{"n_layer": 20, "d_model": 192, "n_experts": 128, "experts_per_token": 6, "d_expert": 64, "d_shared_expert": 0, "activation": "squared_relu", "moe_layers": [0, 1, 2, 3, 4, 5, 6, 7, 8, 9, 10, 11, 12, 13, 14, 15, 16, 17, 18, 19], "router_score": "softmax", "normalize_top_k": true, "routed_scale": 1.0, "balance_loss": 0.00756, "balance_bias": false, "router_noise": 0.1, "router_logit_norm": 1.0, "init_std_router": 0.00936, "lr_router": 0.00122, "vocab_size": 2048, "norm": "rmsnorm", "norm_eps": 1e-05, "tie_embeddings": false, "optimizer": "soap_variant", "lr": 0.00677, "beta1": 0.95, "beta2": 0.98, "grad_clip": 0.5, "batch_tokens": [65536, 131072, 196608], "seq_len": 2048, "train_tokens": 564200000, "steps": 4631, "dataset": "wikipedia_en"}
Below are experts of layer 15 (counted from 0) of a mixture-of-experts language model. Rows are named router (the router's row for the expert), up (a neuron's input weights, with its number) and show model dimensions 0-191. Each number is 128 + 24 x the weight over its row's rms, rounded and kept within 0 to 255.
After each expert's rows: "mostly gets" lists some tokens that are sent to it at least half of the time; "comes after" lists some tokens at least twice as common just before its tokens as in all text. This comes from a sample of Wikipedia text that the model never trained on. Tokens count by the router's weight.

# expert 28
router [109 165 150 136  99 121 144  93 138 138 182 147 169 134 133 139 130 151 151 115 127 134 152 133 107 107 149 126 139 102 101 148 166 139 100 137 103 103 139  71 102  84 139 105 165 141 140 125 134 133 132 118 126 123 117 115  94  86 132 105 134 145 144 103 107 113 149 124 113 110 115 159 152 167 147 146 112  92 140 124 139 133 136 128 136  94  92 150 153  91 119 151 163 135 119 125  73 142 175 152 109 141 103 102 145 125 138 148 121 136 150 157  84 148 170  86 150 105 158 110 103  83  95 192 117 111 125 137 139 127 172 102 122 158 123 183 135 153 156 131 108 168 125 128 138 134 102 146 132  83 109 128 116 125 155 135 125 164 152 144 180 132 134 138 109 162 103 173 144  96 144 116 124 100 113 123 118 146 150 130 113 120 114 158 146  88 131 141 170 144  88 179]
up0 [179 146 176 133  76  85 141 107 115 142 111 103 116 113 128 127 107 159 109 150 128  99 157 113 164 138 101 128 131 139 147 165 200 157 141 118  99 132  98  84 168  89 131 108 121 110 112 101  85 140 136 127 111 145 119  97 131 138 116 148 130 139 161 106 155 140 171 131 100 121  93 146 100 136 168  93 168  79 129 129 126 178  92 102 131 124 112 134 137 138 108 144 102 122 150 131 118  93 167 143 117 170 163 118 142 111 111 166  93  76 138 107 113 177 104 144 134 133 132 159  97 139 109 153 127  94 105 133 137 112 143 103 147  98 133 138 115 130 100 165 157 152 120  96 137 121  93 131 141 111 111 150 112 162 202 105  94 128 135 129 111 120 129 131 132 117  99 157 114 145 140 126 127 113 139 142 130  89 141  92 127 131 111 138 153 128 118 108 135 114  98  97]
mostly gets: " In", "In", "On", " On", " in", " New"
comes after: ".", "\n\n", "ed", " University", "ing", "ation"

# expert 116
router [108 137 102 128  74 120  97 175 153 123 147  95 101 147 146 171 139 119 157 133 126 114 105 129 194 156 127 118 162 114 128 130 163 155 131 136 128 107  93 135 120 142 105 136  85 189 129 124 108 129 105 138  90 130  93 101 170 124 124 130 119 124 185  90 100 129 102 154 165 110  86  96 102 145 145 148  94  92 109 130 173  94 125  92  98 127 113 119 129 100 163  95 130 164 127 148 161 107 183 132 141 118 146 144 154 116 112 143  81 123 141 123 142  92 133 160 125 154 127 141 131 134 117 131 148 155 127  96 106 132 149 115 142  80 130 118 138 155 123  86 119 125 157 111 131 151  85  99 129 141 118 101 171  90 134 141 114 122 120  84 147 147 133 125 139 134 111 145 162 151 142 153  79 131 118 127 110 139 114 118 143 141 132  94  82 128 124 144  97 136 134  79]
up0 [142 124 142 113 130  98  69 134 160 102 143 141 164 137 121 124 121 119 150 103 168 107 117 133 127 153 125 135 130 162 112 113 141 155 125 123 139  90 112 107  86  82  94 142 119 144 167 107 125 104 118 149 125 170 134 142 158 106 105 139 145 148 113 147 164  96 120 130 127 105 124 120 111 143 168 139 145 102 129 145 125 122 141 126 111 119  80  91 118 136 134 120 116  91  82 154  88 118 149 115 116 114 143 101 114 117 168 163 131 120  90 111 132 131 126 147 134  79 138 151 109 132 146 139 116 104 124 121 180 197 152 161 170 163  50 120 160 136 175 154 131 125 123 127 103 132 147 126 161 125 128 108 164 110 110 122 136 140 120 103 152 123 145 142 153 119 121 159  76  86 157 152  92 143 162 130 121 151 133 101 100 125  82 159 150 159 123 141 103 181 124  97]
mostly gets: " Award", " won", " at", "|", " Film", " received"
comes after: "\n", " of", " at", " won", " in", "\n\n"

# expert 114
router [133 130 136 170 122 150 146 155 124  91 157 125 131 175 136 135 131 108  99 100 119 120 173  97 107 118 145 116 120  83 100  99 154 101 117 158 168 125 123  80  78 164 126 120 118 144 108 165 109 134 173 128 136  96  64 143 152 123 155 149 109 151  91 129 118 154 137 166 146 151 135 162 133 136 133 160 117 139 161 162 138 145 122 133 131 145 129 111 130 132 108  90 103 136 145 130  91 118 187 154 123 110 148  90  99 138 123 118 149 145 149 103 116 120 138 108 133 122 130 133 133 119 137 164 146 128 155 124 134 134 154  99 114 128  93 140 102 136 114 100  66 155 145 119 108  92 119 110 120  69 146 121 100 113 118 136  77 108 147 154 142 107 127 140 130 123 143 127 137 138 138 141 111 203 119 139  73  83  90 146  87 142 136 139 174 149 155 130 102 119 129  99]
up0 [144 121 173 133 141  93 133 144 102 126 141 120 145 109 161 140 120 164 104 141 143 105 130 130 151 141  99 136 159  90 132 115 141  82 100 172 119 169 108 116 158 142 158 100 132 132 150 146 107 157 122 122 130 169 146 168 174 152 119 100 137 116  83 140 156 129 134 107 104 139 125 113 103 104 142 120 105 113 169 191 109 111 137 112 141 141 143 154 110  96 123  74 135 177 155 154 121 123 134 149  95 145 116 157 152 138 127 110 151 123 118 104  93 151 132 105 153 110 151 137 153 151 132 108  80 143 167 160 151 127 143 106 122 124 133 117 141 126 107 139 121 131 146 105 114  87  67 148 196 120 147 151 117 121  83 102 143  82 106  96 137 170 130 144  95 128 141 150 169 114 175 128 112 127 150 156 116 135 121  95 113 103 171 108 148 103 127 159  97 140 151 122]
mostly gets: " N", " n", " Ne", " ne", "N", " Nor"
comes after: " |", " (", "°", " the", "-", "″"

# expert 125
router [121 129 134 192 184 185 126  96 139 107 144 138  81 136 133 126 129 122 118 141  97 140 128 112 158 113 118 112 121 121 115 146 129 113 139 106 116 110  87 137 160 118  97 150 145 136 136 141 112 100 166 108 121 158 125 129 144 163 165 133 171  80 148 110 127 149 111 155 146 126 158 114  98 131 170 158 122 130 110 124 127 111 116  74 111 158 135  84 114 141 135 108 165 131 136 145 129 128 106 145 128 142 121 179 146 102  98 148 162 141 121 117 106 155 149 134  91 109 117 145 131 162 141 147  69 113 103 176 136 149 121  89 114 174 132 137 149 146 129 160 152 139 118 122 179 113 136 156 127 101 131 104 147 121 154 151 104 129  79 125 134 111 183 155 111 114 142 136 104  99 151 176 121 141 110 123 127 153 135 106 159 131 130 128 126  96 149  65 157 124 182 164]
up0 [148 139 174 147 132 133 103 127 108 115 121 175  90 150 123 135 135 143 111 122 110 164 117 145 120  87 125 123 158 126 112 121 148 155 152 105 115 140 112 134 150 144 107 140 106  92 116  86 132 101 169 128 120 121 128 134  95 158 157 128  93  92 141 142 166 137  68  91  88 131 117 183 104 155 129 129 115 137 166 133 100 118 124  49 159 151 130 130 148  92 107 152 123 119 142  90 151 119 137  95 115 103 148 100 163 113 116 133 132 106  87 149 124 129 150 167 118 126 121  91 103  94  85 175 124  98 113 126 126 112 145 135 112 159 171 113 128 157 120 163 144 129 108 170 162  96 147 151  85 125 132 158 124 131 140 109 101 125 166 117 132 148 135 121 149 103 130 131 105 157 149 120 171 131 129 117 143 130 158 115  71 164 131 149 102 118 144 115 122  61 120 131]
mostly gets: "21", "31", "22", "23", "43", "17"
comes after: " ", "–", " (", "6", "2", "1"

# expert 100
router [123 133 192 134 106 114 135 120 147 135 109 123 122 145  84 120 131 115 108 122 114 166  73 158 104 126 134 122 146  98  75 130  79 148 136 118 125 142 115 155 141 178 126 144  85 128 116  76 168 102 126 157 105 147 124 148 149 135 158 115 153 118 164 102  91 120 121 129 142  85 154  92 117 125 122 115 166 138 142 156  92 136 132 121  94 107 151 134 157 127 126  91 130 133 158 129 134 101 131 114  85 142  91 172 141 162 167 146 100 100 143  95 105 156 132 119 119 142 134 106 124 153 109 138 106  86 150 111  86 107 122 114 162 136 124 125 110  73 145 144 125 131 136 135 135 175 159 139 138  83 127 145 131 159 109 166 137  86 175 144 119 121 127 123 120 128 163 107 104 118 132 123 131 104 147 143 152 157  68  87  97 142 110 145 139 117 177 152 107 141 106 147]
up0 [186 161 147 130 134 116 111 120 129 134 113 108 113 151 139 140 143 160  86  76 119  92  78 149 136 168  96 104  93 154 112 119 139 101 102 157 123 117 134  96 146 145 201 140 139 138  96 128  76 127 115 134  88 153  99 133 189 156 157 107  87 132 141 128 154 141  80 159 117 124 134 150 120 131 124  82 184 122 131 124 156  99 140 110 145 139  88 173 125 154 141 124 134 146 159 142 133 119 171 152  96 121 135 103 156 165 168 133  96 112 142  90 163 157 121 110 126 158 153 148 137 141 118 110 129 119 119 146 141 149 125 130 147 142 134 146 123 134  86 105 143 124 165 116 148 171  93 139  83 144 112 142 144 136 130 129 176 134 128 123 116 161 157 121 103 112 105 134 118 149 103 121 139 115 120 131 131 136 130 161 137 172 104 162 137 127 151 149 150 154 100 105]
mostly gets: " Bl", " bl", " Gl", " Val", " leg", " Pal"
comes after: " V", " v", " B", " C", " G", " K"

# expert 22
router [136 129 134 142 110 107 151 143 113 177 139  89 128  80 156 124 168 116 138 151  94 151  91 151 105 131 159 122 143 101 115 132  92 122  91 112 139 143 119 146 109 108 112 126 126 153 124 138 127 102 140 162 127 114 124 108 113 121 147 167 140 124 142  90 148  90 142  87 115 120 106  96 116 141 130 109 103 140 131 149 113 157 161 105  97 142 144 121 167 112 100 132  87 192 142 147  75 139 112  96 131 123  72 126 113 188 119 101 162 151 164 120 109 111 118 121 133 139 148  94 107 146 117 118 167 126 109 164 120 101 167 159  97 172 137 167 180  91 123 104 125 117 124 147 113 162 122 116  94 114 148 145 143 158 100 143 134 156 137 131 107 117 149 142 113  94 127 133 125 149 111 137 162 129 144  99 107  95 142 101 105 195 115 188 136 128 151 111 156 126 135 146]
up0 [159 162  94 139  93 122 110 112 123 118 120 112 134 142 129 140 126 108  89 183 112  98 144 103  89  94 140  94 145 175 135 129 125 142 123 114 143 128 116 116 116 150 119 126 116 104 116 130 148 120 169 147 113 102 118 106 132 145 121 182  98 122  86 165 169 132 100 147 165  71 120 128 107 127  66 127  98 149 169 147 179 124 161 125  60  90 175  90 170 153 117 101 110 131 132 138  86 117 141 113 104 143 181 117 117 107 116 140 133 117 141  92 104 125  87 116 129 152  59 132 158 135  96  86 115 114 120  97 148 137 121 145  87 156 122 126 150 107 124 148 127 143 151 124 129 149 169 117 111 124 124 119 129 161 129 110 141 106 111 140  93  92 130 171 104 137 134 122 157 105 140 166 144 131 157 131  95 138 107 146 108 138 116 111 103 122 126 128 119 131 152 125]
mostly gets: " and", " or", " &", " but", " than", " until"
comes after: ",", "s", "ed", "ing", "0", " well"

# expert 78
router [121 144  92 127 139 141 155 101 114 155  78 148 147 178 140 110 136 116  79 113  77 120 137 120 134 118  99 120 129 136  95  91  85 153 161 139 146 138 127 114 141 127 119 146 112 122 128 136 120 133 146 130  90 173 125 139 165  87 130 102 111  89 124 117 165  99 100 120  92 162 117 145 103 137 133 100 119 125 130 144  89 100 124 138 149 123 141 149 178  91  84 104 156 129 128 107 138 129 143 130 107 156  91 142 119 105 120 121 151 162 161 120  97 139 198  91  81 113 118 151 160 101 127 147 138 157 129 103 131 111 137 109 134 115 162 110 189 143 135  81 100 102 121 110  94  91 134 157 127 115  91 119 136 119 104 115 148 132 124 144 168 122 145 138 117 132 119 129 105 111 114 110  84 181 142 117 123 119 149 124 109  82  87 144 154 119 130 131  81 104 150  88]
up0 [156 117  83 132 131 101 125 110 131 163 126 125 107 133 149 121 119 183 145 148 145 111 173 143 144 124 119 129 138 115 131 145 169 148 170 145 141 113 149  83 137 163 138 173 103 127 136  95 124 119 156  81 135 128 158  94  85 141 139 191 175  86  94 133 127  77  99 125 111 105  67 147 112 132 118 121  89 133 144 135 152 140 108 132 179 133 151 123 136 147  70  91  99 112 127 119 172 164 124 124 115 146 127 110 117 145 135 114 157 153 133  85 134 139 116 103  90 143 101 151 120 129  81 149 139 172 161 113 143 138 119 119  97 140 142 142 152  81  89 102 144 147 124 117 151 112 168 137 128 112 123 128 114 143 197 126 119 117 127 139 123 128 149 104 123  96 125 105 149 142  84 148 139 166 130 120 108 101 145 106 140 117 141 153 129 156 146 120 115 102 112 107]
mostly gets: " Cent", " c", " eff", " ent", " C", " cent"
comes after: " the", " a", " of", " The", " in", " and"

# expert 24
router [167 125 124 165 135 138 112 100 167 148 148 172  93 175 137  89 129 128 145 170 144 131 129 151  77 162 115 109 145 135 154 104 146 114 139 109 154 129 112 141 125 115 131 141 126 131 157 130 102 130 106  87  82 161 153  75 123 156 147 124 165 113 112  98 146 145 136 139 155 123 135  98 138 138 158 106 162  99 149 154 150 128 122 131 135 161  80 113 130 144  87 113 138 163 136 122 106 133 150  73 135 149 125 113 114 140 118 150 103 148 118 124 148 136 135 121 127  83 150  86 105  71 161  95  73 125 117 111 132 163 139 115 137 179  92 152 160 122  95 145 138 166  96 109 144 142 147 113  98  88 150 151 125 130 173 140 131  95 148  86 183 150 143 118 129 138 155 126  89 105 113 153 152 132 108  97 142 133 147 130 150  92 121 124 124 126 132 121 132 129 162  95]
up0 [116 117 136 130 170 129 141 104  96 123 111 177 123 122 175 109  87 135 147 151 105 143 130 130 152 159 126 108 158 139 125  97 160 124 171 145 125 167 150 141 116  72 149 118 146 116 175 153 110 114 160 169 132 104 156 139  86  96 115 124 160 160 142 135 171 140 168 176 125 133 119 106 116 156 117 100 166 122  91 131 126 125 158 114 167 128 121 119 123 133 126 120 136 112 145 132 121 137 100 126 123 107 135 165 128 128 159 155 159 106 115 164 117  89 101 140 115 121 155 123  93 152 149 129 104 159 125 171 167 175 147  87 128 178  93 105 131 145 112 161 152  96 121 123 121  87 108 142 110 148 164 113  91 146 137 138 134 184 103 123 122 138 108  93 117 147 138 162 113  97 135 108 121 140 111 105  75 135 108  73 154 116 132 163 132 113 108 159 113 151 131 136]
mostly gets: "11", "14", "10", "15", "12", "16"
comes after: " ", "–", " (", "2", " −", " +"

# expert 85
router [120 159 120 160 152 157 139 121 163 156 122 135 163 112 167  83 136 145 108 172 144 139 175 149 133  91  86 112 110 147 126  97 143 114 140 114 152 110 116 113 117 125 136 146 129 178  95 145  94 135 115  78 160 121 129 111 124  95 113 104 187 131 134 110 112 144 117 134 122  95 160 127 158 128 108 169 109 106 101  84 153 127 149 137 121 152 116  94 116 137 137 149  98 171 130 146 163 165 106 122 141 105 152 109 158 141 118 131 106 145 119 130 110 122 115  98 107 139 159 147 134 111 128 104 140 119 114 122 100 132 124 140 105 167 145 147 145 153 125 139 183  75 143 124 189 107  74 107 136  90  87 122 138 110 140 151 115 107 131  96 148 122 133 178 166 129 143 105 127 174 158 124 146 113 134 126 162 151  92 125 107  81 115 102 161 102 165 127 109 112 112 148]
up0 [109 132 158  82 110 122 120 127 116 128 114 129 138  77 127  82 147 110 112 146 138 130 127 118 111 162 129 160 171 100  96 152  66  69 154 168 108 165 108 132 131 128 127 109 133 143 139 146  97 149 109 102 125 118 132 125 175 112 125  99 159 133 162 133 151 129 109 124 117 144 167 168  99 141 107 158 126 148 107 131 138 132 132 126 167 126 124 140 146 122 142 174 135 101 134 146 157 129 162 115  86 146 111 114 125 115 101 113  87 185  95 115 137 139 139 167 101 158  68 158 120 134 123 132 108 118 123 101 175 151 108 137 148 104 100  87 126 114 111 155 101 107 162 133  89  87 138 121 159 128 119 156  94 155 126 149 128 114 106  75 161 148 145 195 141 128 129 117 164 134 151 105 157 169 119 149 134 122 144 123 121 130 134 117 165 116 115 149 126 160 163 128]
mostly gets: " per", " con", " mon", "In", " author", " pre"
comes after: " ", " (", " \"", " an", " h", " a"

# expert 44
router [ 81 117 118 134 120 126 108 178  96 119 160 140 126  91 148  60 141 170 137  99 110 100 118 139 133 165 121 105 116 107 107  93 114 100  97 112 125 129 125 115 146 123 150  93 122 121 134 174 114  71 133 128 126 162 126 118 165 102 123 111 125 164 191 122 145 113 119 166 130 161 160 121 158 113 151 137  88 126 175  93 100  79 142 113 144 106 126 148 109 172 128 119  77 164 148 112 129  97 156 112 101 129 118 132 129 112 143 133 116 160 127 159 113 103 159 134 110  97 125 154 135 116 122 135 113 124  90  85 146 145 153 133 150 122 133 105 139 122  95 136 104 130 139  85 112 139 196 135 124 107 142 155 129 117 130 113 158  84 140 124 130  99 126 106  92  88 106 105 110 138 118 163 106 107 127 143 139 111  69 125 114  89 117 124 158 150 107 119 113 154 134 102]
up0 [136 106 149 140 140 100 151 117  90 121 129 102 148 124 171 153 138  98 135 124  86 123 129  80 151 143 129 123  87 132 135 114 168 132 129 110 104 118  86 141 141 112 156 132 133 157 118 151 142  83 144  87 123 102  88 103 107 166 123 110 143 136 145  94 149 118  98 145 151 168 158 139  93 162 115 136 113 156 128 138 115 138 113  84 154  92 134 140 139 159 146 128 125 117 122 127 135 149 108 143 107 108 111 140 120 126 107  89  97 136 166 154  95 128 108 107 112 142 140 126 191  70 135 100 141 113 124 154 186 150 134 121 121 115 147  84  80 172 115 142 127 127 174 103 148 128 127 123 122  94 101 178 158 133 138  74 121  72 129 110 120 162 108 130 127 159 101 150 121 120 142 166  95 151 113 145 151 124  80 137 143 110 144 134 150 167 154 127  99 106 155 108]
mostly gets: " f", " st", " F", " ref", "St", " St"
comes after: " a", " the", " to", " and", " his", "ing"

# expert 14
router [107 115 140 162 157  98 120 130 110 102 154 116 153 108  94 114 125 162 105 135 137 143 123 101 105 123 101 140 126 118 115 134  96 162 150 157 141  77 166 126 139 101 158 153 155 168  96 128 108 149 110 110 124 127 102  88 129 157 148 131 102 132 108 126 133 129 131 152 115 107 121 132 167 133 141 116 145 126 131 153 128 138 112 152 121 103 137 133 105 126 116  91 118 133 143 111 105  80 130 162 149 127 134 130  59 124 123 115 139 133 133 121 157 115 109 117 147 169 121 124 130 135 115  64  95 122  96 151  90 131 117 114  93 137  89 151  93 169 115  95 103 151 117 153 104  99 143  90 102 108 160 101 163  89 128 173 167 153 134 112 166 102 148 115 158 173 110 144 129  93 106 113 172 102 117 159 121 117  95  74 156 170  92 130 145 114 127 103 157  84 157 160]
up3 [135 134 126 153 147  97 114 136 119 116 160 125 134 138 156 118 103 116 113 135 129 136  66  95 120 117 106 129 107 162 143 171 130 117 143 105 127 135 142  79 112 123 128 169 117 168 150 144 128 127 147 126 128 131 120 119 131 116 151 119 127 159 153 118 108 149 106 168  92 147  78 117 138 122 136 147 128  80 153 138 109 155 124 111 151 115 141 120 126  69 150 121  63 166 127 152 119 140 131 136 146 100 148 136  93 134 130 158 121  89 109 120  93 122 133  78 156 107 101 155 106  72  82 122 141 115 159 108 113 145 121 205  95 111 112 116 157 125 163 136  94 133 152 101 132 107  96 146 110 121 150 137  88 109  90 150 132 114 150  74 146 110 116  96 137 155 161 133 110 108 122 104 126  85 144 164 162  85 108 119  97 140 159 124 138 116 109  95 137 145 100  92]
mostly gets: " mov", "ecut", "ribut", "duc", "clud", " oper"
comes after: " |", " comp", "p", "f", " def", " f"

# expert 60
router [ 93 130 153 138 134  99 118  95 125 139 119 109 155 127 130 163 186 152 120 166 171 113  84 110 136  98  69 147 133 157 105 111 145 153 153 177 138 160 127 134 104 119 133 106 163 104 175 123 149 154 110 150 114 125 131 133 165 110 147 151 135 134 163 151 153 105  91 119 141 159 118  89 127  95  70 118 149 147 173 134 110 101 103 101 140 142 148  77 148 129 129 137 109 137 127 144 158 145 136 153 135 128  88 134 112 120  93 120 128 128  95 132 115 109 144 145 131 101 117  98 169 136 154  98 167 129 141 137 117 110 131 111 115 140 139 107 151 114 159 112 135  65 127 108 115 110  99 101 137 134 133 113 114 108 122 100 148 154 128 145 135 154 143 132 100 131 144 111 107 138 130 169 100 155 122 169 161 119 136 133 104 164  95 117 141  98  99 190 200 147 137 121]
up0 [126 156 142  78  98  86 115 152 100 136 104 140 139 111 133 120 128 121 120  62 130 108 106 120 127 149 100 107 107  98 168 119 105 146 149 166 144 115 138 112 151 156 144 112 171 102 120 125 107  97  98 109 133 128 140 145 132 121 134 137 122 129 119 120 170  62 103 150 123 127 139  68 113 114 133 123 170 155 126  99  96 110 105  95 104 152 157 140 151  61 135  98 150 119 106 146 129 169 124 136 122 159 142  72 141 101 135 131  93 165 150 129 137 141 118 143  94 141 128 121 140 120  94  91 140  99 177 105 151 118 159 101 140 166 140 101 134 123 160 125 115 142 135  95 123 125 140 119 103 135 118 109 146 116 107 131  92  95 135 127 143 121 109 143 105 145 128 149 156  90 176 158 109 106 132 169 160  97 136 104 141 118  91 155 150 163 141 123 101 160 178 106]
mostly gets: " res", " sc", " inc", " dec", " Res", " conc"
comes after: " the", " a", " his", "==", " of", " and"

# expert 72
router [149 135 127 162 159  89 100 117 140  91  90 148 133  99  93 136  91  94 145  99 151 142 135 110 144 118 149 124 133 168 174 111 127 135 130 159 101 110 172 157 107 131 127 107 104 125 123 129 110 154 106 105  99 103 148 118 125 155 140  94 140 150 137 118 125 138  93 147 102 114 112 128  89 109 120 106 147 177 158  88 148 111 112 133 175 123 130 166 140 118 132 148 124 120 174 122 105 119 104 149  92 149  75 122  88 149 120 135 134 130  97 128 112 147 126 128 135 122 110 179 156 147 157 139 148 130 124 106 109 141 113 111 164 135  70  90 160 110 136 136 131 116 139 118 108 107 135 145  83 108  88 115 138 165 121 113 142 108  85 133 113 132 134 135 125 138 121 100 104 141  90 150  87 176 132 159 175 135 144 165 121 176 176 122 116 130  90 176  95 115 170 122]
up0 [121 122 122 131 172 128 120 110 131 119 138 144 117 169 113 130 150 127 127 103 160 139 117 104 106 110 104 128 155 158 134 138 126 169 117 186 147 122 139 102 138 121 117 115  98 134 114 111 145  81  96 168 136 114 170 138 111 176 120 105 166 112 123 175 172  75 125 130 131 106 121  84 156 105 112 125 159 168 171 160 117 161  97 122 142 143 115 158 135 109 151 105  92 167 155  87 161 150 129 146 145 104 117 168 115 115 105  86 143  85 118 140 112 157 143 140 128  97 115 120 135 113  74 130 131  99 174 144 188 111 128 130 123 126 118 112  84 154 140 118 117 119 136 147 109 130 128 140  97 147  83 118 124 165 150 152 112 122  98 120 140 110  86 138  97  99 132 134 140 160  82 146 101 130 125 116 116 149  87 194 113 125 158 109 111 147 134 131 115 129 138 101]
mostly gets: " m", " att", " describ", " ext", " rec", " ret"
comes after: " to", " was", ",", " and", " were", " is"

# expert 48
router [111 122  99 140 126 104 126 150  98 127  86 138 143 124 146 131 169 118 123 121  78 153 120 157 133 156 114 124 103 110 128 114 105 153 147 147  88 131 139  93 134  67 101 112 173 141 103 115 138 158 109 146 152 115 137  81  89 158 115 149 138 170 132 118 135 175  97 114 133 118 130  79 108 150 128 113  92 107 138 140 130  92 183 135  96 137 112  79 168 106 157 138 115 144 175  97 152 110 142 153 137 105 176 135 189 153 125 113 132 105 108 119 147 115 102 125 141 144  88 151 153 142  96 134 138 143 137 130 117 133 149 106 115  83 135 110 153 119 140 108 132 109 136 146 100  92 107 132 163 179 134 164 125 115 106 150 139 103 142 149 100 107  94  95 177 150 139 117 148 117 175 149 122 138 133 172 148 102 127 109 165 125 137 133 109 133 138 155 133 165 116 100]
up0 [156 133 125 136 171 182 124 152  89 177 132 132 112 119 137 131 134 146 114 109 141 141 165 125 116 101 130 154  91 123 142 110 142  92 100 145 130 120 126 106 182 105 126 142 125 122 148  77 122 143 120 145 113 142 111 122 153 118 137 109 100 116 142 130 158 109  76 147 135 122 123 162 154 104 102  98 144 181 177 167 146 140  85 131 103 116 109 134 148 118 139 110 145 142 159 130 115 190 103 135  96  93 107 181 112 116 125 100 142 137 140 136 136 123 130 153 138 146 125 114  91 139 116 121 127  88 129 103 151 120 144 122 188 162 134 110 148 124 154 105 134 111 171 138 171 132  99 134 165  99 156 152 122  92 156 101  77 126 137 149 136 118 150  81 135 108 136  94 156 134 112 139  93  89 108 132 118 126 100 200 131 121 137 169 108 155 112 124 166 125 128 145]
mostly gets: " the", " their", " its", " a", " his", " an"
comes after: " of", " in", " to", "'", " for", " with"

# expert 6
router [148 133 156 125 110 120 170 153 164 153 118 124 115 108 167 140 136 128  80 127 104 163 129  91 141 109 110 170 116 104 160 153 101 124 148 149 162 125  90 143 109 120 102 112 141 142 156 117  99 123 113  73 169 113 115 141 120 124 118 139 100 144  94 131  61 110 127 161  68 139 135 134 170 161 150 112 169 131 144 105 145 145 145 139 131 137 142 117 154 112 182  98 126  96 155 117 107 155 151 125 138 128 120  83 111 146 122 132 159  93 142 131 102 168  69 118 114 100 171  97 130  89 138 142 169 170 128  77 136 129 143 174 134 149 128 120 125 130 145 146 115 167 132 125 124 148 167 109 139 142 101 101 135 118 101 146  80 136 124 162 122 147 166 131 125 159 158 121 125  70 137 118 130 111 122 127 124 127  73 121 140 143 109 155 117 106 120 140 141 139 136 118]
up0 [175 137 171 161 141 117 113 151 131 147 147 111 140 112 137 147 133 117 130 124 134  86 138 159 156 114 160 140 141 169 192  71 131 112 150 113 132 148 146 156 153 128 119 120 113 106 131 136 167 114 139 136 156 117 161 165 111 151 151 162 117 141 165 141 108 102  69 134 132 102 148 127 123  93 136 151 151 107 133 167 133 143 169 120 116 141 132 121  99 169 120  58 116 131 145 153  63 160 142 119 139 152 155 115  83 129 134  86 129 125 125 161 101 109  81 117 131  81 118 118 131 129 137 111  96 156 101 109 123 163 136 137 194 122 107 115 137 137 124 130 160 126 108 134  93 100 156 106 121 137 138 109  96 120 101 113 101 113 144 162 133  91 114  97 148 124  95 154 154 155 140 110 105 134 110 169 147 128 105 159 106 133 152 118 114 111 159 167 125 119 154 116]
mostly gets: " Al", "On", " For", "In", " After", " al"
comes after: ".", ",", "\n\n", "A", " The", ")."

# expert 0
router [201 117 112 140 109 118 108  95 126 143 131 175 125 100 117 102 144 132 146 126 153 151 114 153  83  98 144 152 144 129 146 132 156  98 123 111 119 157  91 146 100 100 135 106 123 155 135 156 113 130 112 117  92 148 161 138 159 147 127 122 126 115 147 122 167 171 122 103 115 103 157  89 149 131 158 142 137  85 117 158 142 105 131 122 102 130  73 138 176 115 108 116 116 119 107 121  73 160 149 103 153 131 124 131 146 153 157 157 117 150 131 143 177 113 150 139  98 123 138 137 131 118 156  97 147 101  84 135 133 165 175 110 130 149  65 140 114 158 112 141 104  92 110 102 183 136 112 152  98 145 131 143 109  99 163  99 153  66 127 118 142 121 124 111 120 161 165 139 158 134 124 141 139 147 110 122 155 138 178 101 124 109 130 130  81 142 135 127 143 107 154 116]
up0 [186 146  89 122 117 117 156 154 129 154 130 137 144 147 132 130 168 112 121  89 136 108 140 124 147 104 121 131  87 126 146 150 124 154 134 118 159 111 125 149 117  72 122 118 118  90 131 139 111 118 166 108  78 130 148 149 110 112 113 121 137 110 136 177 189 117  87 141 118 114  98 136 114 124 139  66 176 141 156 114 107 119 147 127 116  69 128 123 153 120 118 116  65 117 110 148  76 129 133 127 132 100 136 145 137 145 177 107 116 119 158 136 107 129 124 124 142 117 126 124 141 158 125 116 111 102 160 111 165 160 140 146 122  92 141 112 101 113 132  86 105 125 115 109 119 151 123 100  96 122 140 142 108 111 118 101 116 136 138 132 165 114 100 142  92 120 141 138 127 123 139  98  98  80 141 146 135 146  75 138 133 166 102 204 111  98 192 118 118 158 120 157]
mostly gets: " million", " years", "42", " X", "43", "39"
comes after: " ", ".", " $", "6", " (", "–"